Experts of a small language model: 10 layers, 112 SwiGLU neurons an expert.
Below are experts of layer 7 (counted from 0) of a mixture-of-experts language model. Rows are named router (the router's row for the expert), gate (a neuron's input weights, with its number), up (a neuron's input weights, with its number) and show model dimensions 128-191. Each number is 128 + 32 x the weight over its row's rms, rounded and kept within 0 to 255.
After each expert's rows: "gets" lists some tokens that make up at least twice as much of what it gets as of all text. This comes from a sample of Wikipedia text that the model never trained on. Tokens count by the router's weight.

# expert 28
router [138 114 138  67 111 162 151 129 135 160 142  94 135 112 132 148 106 118  90 175 163  60 141  93 122  88 132 137 118  57 141 118  60 124  86 114 172 129 115  80 196 130 116 132 126 148  82 133 137 155 106 105 111 125 114 130  64 121 185 176 122 165 156 115]
gate0 [110  95 167 119 175 142 181 165 162 143 109 121 169 130 136 139 183 145 122 227 150 165 139  50 131  87 142 134 174 108 129 134  66 124 176 152  77 151 122  50 162 152 136 123 116  91 123 189 101 197 157  81  89 119 108  76 103 145 152 173  81  89  95 183]
up0 [110 116 153 131 167 131 171 167 193 137 113 109 187 147 107 134 176 142 132 210 156 149 136  60 121  76 166 136 171 116 149 151  76 106 177 122  63 131 121  64 168 155 133 114 145 102 114 180 101 204 172  69  77 119 103 101  98 151 159 153  96  64 108 187]
gets: "b", "st", "w", "d", "f", "r"

# expert 21
router [ 58 193 137 165 101 137 113 183 168 126 106 163 128  77 104 125 153 137 113 144 135 147 146 138 149 166 180 114 153 139  90 123 100 147 145 147 109 194 150 144 141 137 105 122 154 184 137 114  69 109 121 176 119 160 160 183 159 162  90  90 111  90  97 119]
gate0 [150 187  85 164 111 107 145 161 113 175 123 130 182 157 101 151 165 116 103 160  94 150 100 140 147 139 153 125 168 120 157 141 106 137 116  45 108 217 119 169 126 144  93 134 160  78  72 173 148 134  72 129 165 122 101 153 132 168 125  86  62 181 157 130]
up0 [106 182  61 102 100 162 141 167 125  88 127  93  77 199 169 127 105 120 148  78 103 162 156 106 166 107 115 151 125 105 139  93 111 139 149 152 112 128  98  96 149 161  95 139 100 136 179 111  87 193 185 119 119 171 175 121 141 103 150 141  94 121 149 126]
gets: ") ", "\" ", "i ", "us ", "1 ", "2 "

# expert 12
router [ 81 123 159 138 200 128 147 136 198 117 159 111 148 197 109 167 197 147 116 141 182 142  84 159 161  98  97  92  88 115 180 126 171 114 115 179 154 169 104 127  91 113 181 112 106 137 130 137 124 155 130 124 127  78 127 131 168  97 136 167 105 127  99 147]
gate0 [113 118 108 105 161  84 194 124 105 146 167  93 174 140 177 173 175 156 171 109 145 151 144 144 155 137 139  90  87 105 151 171 105  85  66  94 131 123 138  76  94 119 132 156 119 218 123 116 126 103 101 162 150 145 155 122 144 132 101 127 139 129 143  94]
up0 [148  99 157 105 152 143 142 100 105  61 118 172 152 176 136 156 151 144  57 147 145  74  97 194 135 105 143 138 151 132  92 115 137  90 148 139 161 140 104 123  80  78 136  99 103 143  95 156 134 169 116 138 144 163 193 190 146 134  81 143 118 106 123 133]
gets: "(", "201", "200", "202", "199", "–"

# expert 7
router [109 158 141 175 164 178  53 182  62  86 152 111 145 104 121  85 122 141 103 143 119 198  85  91 135 171 145 127 128  92 137 155 123 107 151 118 137 113 118 121 176 154 146 101 121 148 118 127  76 123 148 119 198  94 124 163 187 118 145 103 132 106 127  95]
gate0 [111  95 152 111 141 143 138 112 112 131 116  87 146 162  88 133  81  92 126 102 124 128 102 124 137 171 127 138 115 135 135  68 182 110 112 124 121 131 119 132 128 128 110 104 161 109  97 125 128  93 115 108 178 212 158 146  68 101 176 117 113 211 139 120]
up0 [ 97  76 138 144 143 174 133 148 106 151 133  44 117 145 133 136  82  90 138  84 132  96 105 137 138 193 129 121  87 150 167  84 155 130 108 106  96 152 138 120 129 101 130  83 156 146  92 119 139 115 113  93 150 201 159 120  61 111 161  98 110 191 142 117]
gets: ", ", "), ", "\", ", "ers ", "er ", ") "

# expert 31
router [ 89 180 102  80 140 173 108 175 102 107 176 116 119 110 109  90 159 157 134 109 121 129 166 178  62 132 120 124 163  83  96 111 114  93 182 140 111 108 153 114  85 130 138  94 131 117 161  59  56 112  90  96 144 164 139 168 144 137 149 134 179 145 143 171]
gate0 [198  92 138 177  81 114 120 152 187  88  89 110 105 119 125 128  85 104  96 132 157 141 107 161 122 114 121 146  82 163 191 160 108 117 110 106  75  93 115  98  64 114  97 133 128 114 138 131  92 158 118 117 133 139 139  78 137  52 106 140  84 112 105  95]
up0 [ 90 144 172  93 110 139  68 104  82 130 136 128 161 129 156 124 140 141 116 141 160 122 162  93 100  79 130 117 110 133  81 102  97  95 109 157 179 188 116 167 192 147  97 129 150 160 124 112  57 160 130 121 147 102 113 139  96 167 139 111 180 105 168 145]
gets: "ing ", "es ", "ation ", "ed ", "tion ", "s "

# expert 26
router [171 201  89 134  79 101  98 171 136 104 138 132 134 158 121 141 132 151 119  99 103  96 154 102  90 109 124 150 158 135  97 102  91 160 155 120  79 147 112 134  79 169 148 148  96 177 180  76  70 138 101 154 116 154 157 139  89 180  63  61 104 135 141 142]
gate0 [147 139  70 193 225 121 138 104 125 145 148 103 155  55 150 124 152 142 117 153 117 190 145 173 132 103 121 125 163 122 135  76  97 152 131 120 157 132  83 120 142  94 149 168  95 177 151  94 159 136 126 181 148 115 135 206 121 139  56 137 105  96  91 112]
up0 [126 127 130  75 129 115 135 134 121 138  86 134 143 178 100 119 104 104 156 163 117  95  71 118  67 136  87  98 103 114 164 201 145 145 136 107 145 148 254 108 117 185  99 110 149 106  95 134 134 132  80 120 133 107 172  65 154 121 140 127 173 134 202 131]
gets: "a ", "the ", "his ", "The ", "an ", "s "

# expert 0
router [164 135 114 191  60 141 141 155 119 130 143 135 163 161 101  95 120 176 131  57 167 118 166  62  83 153 110 152 173 131 113 153  92 166 167 145  71 131 114 146  63 125 133 104 122 190 130  76  86 154 158 183  83 174 142  96  87 109  72  75 136 119 116 145]
gate0 [ 91 190 122 119 108 133 135 141 128  84 113 155 153 110 116 141 131  80 150 164 152 158 164  90 152  98 100 126 105 110 130 124 108 143 154 134 118 101 169 125 113 122 118 121 121  88 157 117 112 108 184 131 147 131 203 111  74 102  83 104 139 133 149 153]
up0 [158 105 151 169 106 124  94  91 150  69 121 124 176 138  90 103 112  96 154 121 163 129 159 149 134 165  67 117 102 158 174 100 128 124 170 140 174 158 131 159 108 181 100  66 117  94 150 157 181 117 123 190 138 127 141 102 128 131 152 145 172 131 141 127]
gets: "the ", "The ", "| ", ": ", "his ", "former "

# expert 25
router [150 132 128 147 127 185 164  94 154 133  69 177 115 162 115  88 124  99 128  67 109 116 129 101 116 183 120 127 168 177 120 129  52 104 118 167  96 191  57 123  60 121  92 125 118 131 144 127 160 143 127 126 122 141 108 147  88 108 120 120  62 148  96 169]
gate0 [141 147  99 139 131 130 145 140 104 121 134 225 192 114 176 129 151 106 180 121 112 101 135 101 161 135 160 113 174 122 122 122 138  33 173 190 192 141 176 134  47 135 136 101 163 107 129 143  80 124 147 128 148 110 113 103  72  98 144 109 155  91 147 120]
up0 [125 118  91 144 141  83 125 195 137 104 125 162 178 152 163  90 103 121 151  80 143 100 120 118 118 117 121  96 162  91 118 119 122  82 175 178 162 163 205 117  87 117 189  72 158 118 153 135 147 131 142  65 136 132 103  94  96 170 180 110 123 116 134 145]
gets: "| ", ": ", "; ", "- ", "– ", "/ "

# expert 3
router [ 49 170 131  90 161 148  95 126 109 143  83 110 133  90  98  99 115 115  86 113 111 149 153 176 109 102 132  85 168 152  85 159 109  85  90 168 186 106 134 154 206 123  87 100 110 128  94  82 101 140 163  57 108 144 127 160 130 144 169 153 118 118 150 110]
gate0 [152 144 101 156  65  56  94 148 142 115  84 120 120 198 118 128 153 116  78 134 188 117 130 134 128 107 136 151 149 145 158 160 101  52 115 178 137 127 112  96  56 149 129 140 151  72 131 147 103 130 145 126 112 174  66 119 133 133  96  97 173 113 120 123]
up0 [ 68 119 122  94  94 100 113 135  78  94 164 154 138 144 164 142 130 114 127 129 144 111  94 111 113 112 183 164 157 127 147 124 140 153 199 103 166  97 103  93 127 127 105 103 164  79 127 123 223 146 155 109 129 131 175 134 169 128 142 137 131 134 130 172]
gets: "was ", "is ", "he ", "were ", "He ", "are "

# expert 14
router [126 124 140 148 121 121 112 127 104 143 145 198 132  96 100 101 161 142 105 153 138 138 120 140 136 186 159 131 193 104  85 119  88 120 131  96  77 155 138  97 167 127  90 129 122  75 139 124  77 125 144 160 139 177 125 180 122 128  84 164 108 111 102 118]
gate0 [132  68 118 142 142 117  85 110 180 145 130 172 127  51  79 120 154 123 107 125 103 122  77 117 106  94 178 135 138 170 101 112 156 124 120 129 108 119 125 125 159 187 101  86 165 145 124  90 101 141 131 112 116  51 124 103 137 150 119  83 168 143 108  65]
up0 [135  97 154 152 139 121  77 130 176 166 155 154 130  88 145 154 136 149 105  95 141 162  92 117 133 120 186 124 176 133 143 109 110 124  82 128 137 164 110 137 147 128 111 114 147 143 108 162 122 126 136 133 159  61 101  88 148 120 150 167  97 123  69 127]
gets: " ", ") ", "0 ", "% ", "1 ", "2 "

# expert 16
router [ 95 137  95 131 113 107 185 171 198 103 163  78 166 136 159 185 153  88 163 110  96 156 141  63 167 119 108 104 142 137 166 156  69 130 139 117 128 126 138 162 130 142 126 172 157 129 109 115 146 102 152 130  97 158 188 140 108 123  74  72 153  85 161  94]
gate0 [113 165 169 151 141 121 128 168 138 121 179  88 111  85 165 133 142  74 146 158 106 144  61 131  87 118 128 172 127 127 121 145  78 180 126  89 128 149  83 110 108 143 165 131 120 143 155 128 147  96 134 126 159 122 147 119  96 147  83 133 153 112 150 146]
up0 [138 155 118  87  73 129 135  88 166 134 112 122 170 141 122 165 103 152  81  85 110 116 159 156 148  97 110 139 153  74 138 127 107 120 105 124  96 110 174 154 122  97 171 126 156 145  71 122 140  96 147 110 166 138 129 125 105 131 112 106 159 173 110 111]
gets: "'", "-", "In", "\\", "Pro", "Un"

# expert 8
router [175 116  64 115 125 123 123 197 162 130 178  84 120 118 106  95  92 130 156 147 110 110 115  84  79  72 130 118  85 111 157 144 144  81 126  83 159  88 110 117 162 130 157  71 105 198  99 127 164 139 113 173 108 101 118 132  88 188 107 151 156 133 158 103]
gate0 [181 122 125 137 157 111 102 141 132 111  77 104 105 113 113 128 107 137 122 164 141 140 150 103 140 110 160 159 118 121 154 121 162 142 185 110 145 122 134 151 165 164  87 113  91 177 161  84  96 129 152 134 140 133 125 152 148 127 166  79  89 178 110 115]
up0 [111 135 120 126 115 119 176 136  98 182 187 180 139 141 100 119 155 145 144 136 130 144 116 139 119 159 119  86 152 148  60 110 121 105  83 162 112  82 134 123  58 120 142 150 174  58 116 101 105 104 140  98 135  85 151 121 125 147  95 214 161 142 124 133]
gets: "'", "it", "man", "See ", "tion", "work"

# expert 19
router [132 173 115 184 144 159  90 106 150 115 102 176 109 156 166 108 113 176 162  77 147 187 142  70 125  79 143 169 141 156 158  81 141 149 113 123  99 153 159 178  92 179  57 124  96 145 168 132  73 155 138 145 120 151 147 122 118 104 182  78 103 131  99 150]
gate0 [154 170 129 112  76 109 162 171  99 156 137 140  98 104 180 137 118 133 182 115 171 141 120 140  87 121 108 126 157  89 187  90 180 147  84 151 180 118 122 105 121 140 127 162 146 180 156 129 135  94  99 167 175 103 121 123 128  94 176 130 145 154 106 152]
up0 [169 171 139  88  76  73 135 147 114 121 141 121 112 100 150 151 105 142 173 121 182 102  99 134 126 105 104  99 132  93 190  98 159 115 113 159 184 127 115 106 140 129 138 165 139 122 150 137 134 120 101 175 166  94 107 159 134  86 157 149 132 161 132 162]
gets: "- ", "\n", "| ", "= ", ": ", "\n  "

# expert 4
router [159 160 155  75  98 148 133 101  62 112 112 116 112 114 119  72 121 139  99 100  95 191 153 120 131 121 175  70 157 150 164 124 136  70 172  67 142 150 135 141 121 135 141 120 152 189  80 101  96 116 150 124 163 121 114 107 137 134 198 147 126 151 121 102]
gate0 [146 191 148 147 149 158 103 123  88 123 136  60 137 163 150  92 193 140 152  87 151 113  91  77 138 135 124 111 203 115 146 119  74 126  67 163 171 136 109 140 145  92 130 147 115  99  91 147 168 141 160 156  62 148 130 128 177 125 128 156  87 156 138 147]
up0 [135  99  49 149 133  91 149 130 137 131 101 141 127  97 136 158 105 184 128 139  94  94 124 196 100 113 141 154  73 162 120 148 161 128 203 105  74  98 172  68 129 176 134  59 147 137 117  84  82 115 116 123 177  89 129  96  73 177  98  88 147  92 149  93]
gets: ". ", "\n\n", "that ", ", ", "\"", "\n"

# expert 6
router [103 197 143  49 139 133 145  49 143 134 173 132  89 120 166 181 155  81 152 110  95  82 151 103 182 102 160  86 119 153 194 113 149 104 186 109  85 119 143  81  75 148 156 141 110 124 166  86 164  74 148 146 144 153  82 107 132 131 161  87 124 154 101  83]
gate0 [136 103 158  64 134 198 140  57  76 147  83 103 118 153 144 128 152 184 172 170  94 119 143 139  46  90  99 103 141 115 138 137 148 140 142 138  90 123  74 130 153 110 146 140  92 100 178 112 117  91  61 107 168 137 119  97 139 136 112  98 105 137 176 182]
up0 [134 114 121 140 105  67 107 142 162 129 153 152 139 114 109 148 122 135  87 127 168 136 129 167 175 140 172 118 132 150  80  94  71 129 127 169 132 142 179 121  66 128  97 147 170 152 101 149 193 122 196 164  65 143 136 131 114 145 164 173 134  92 134  88]
gets: "of ", "in ", "for ", "on ", "In ", "at "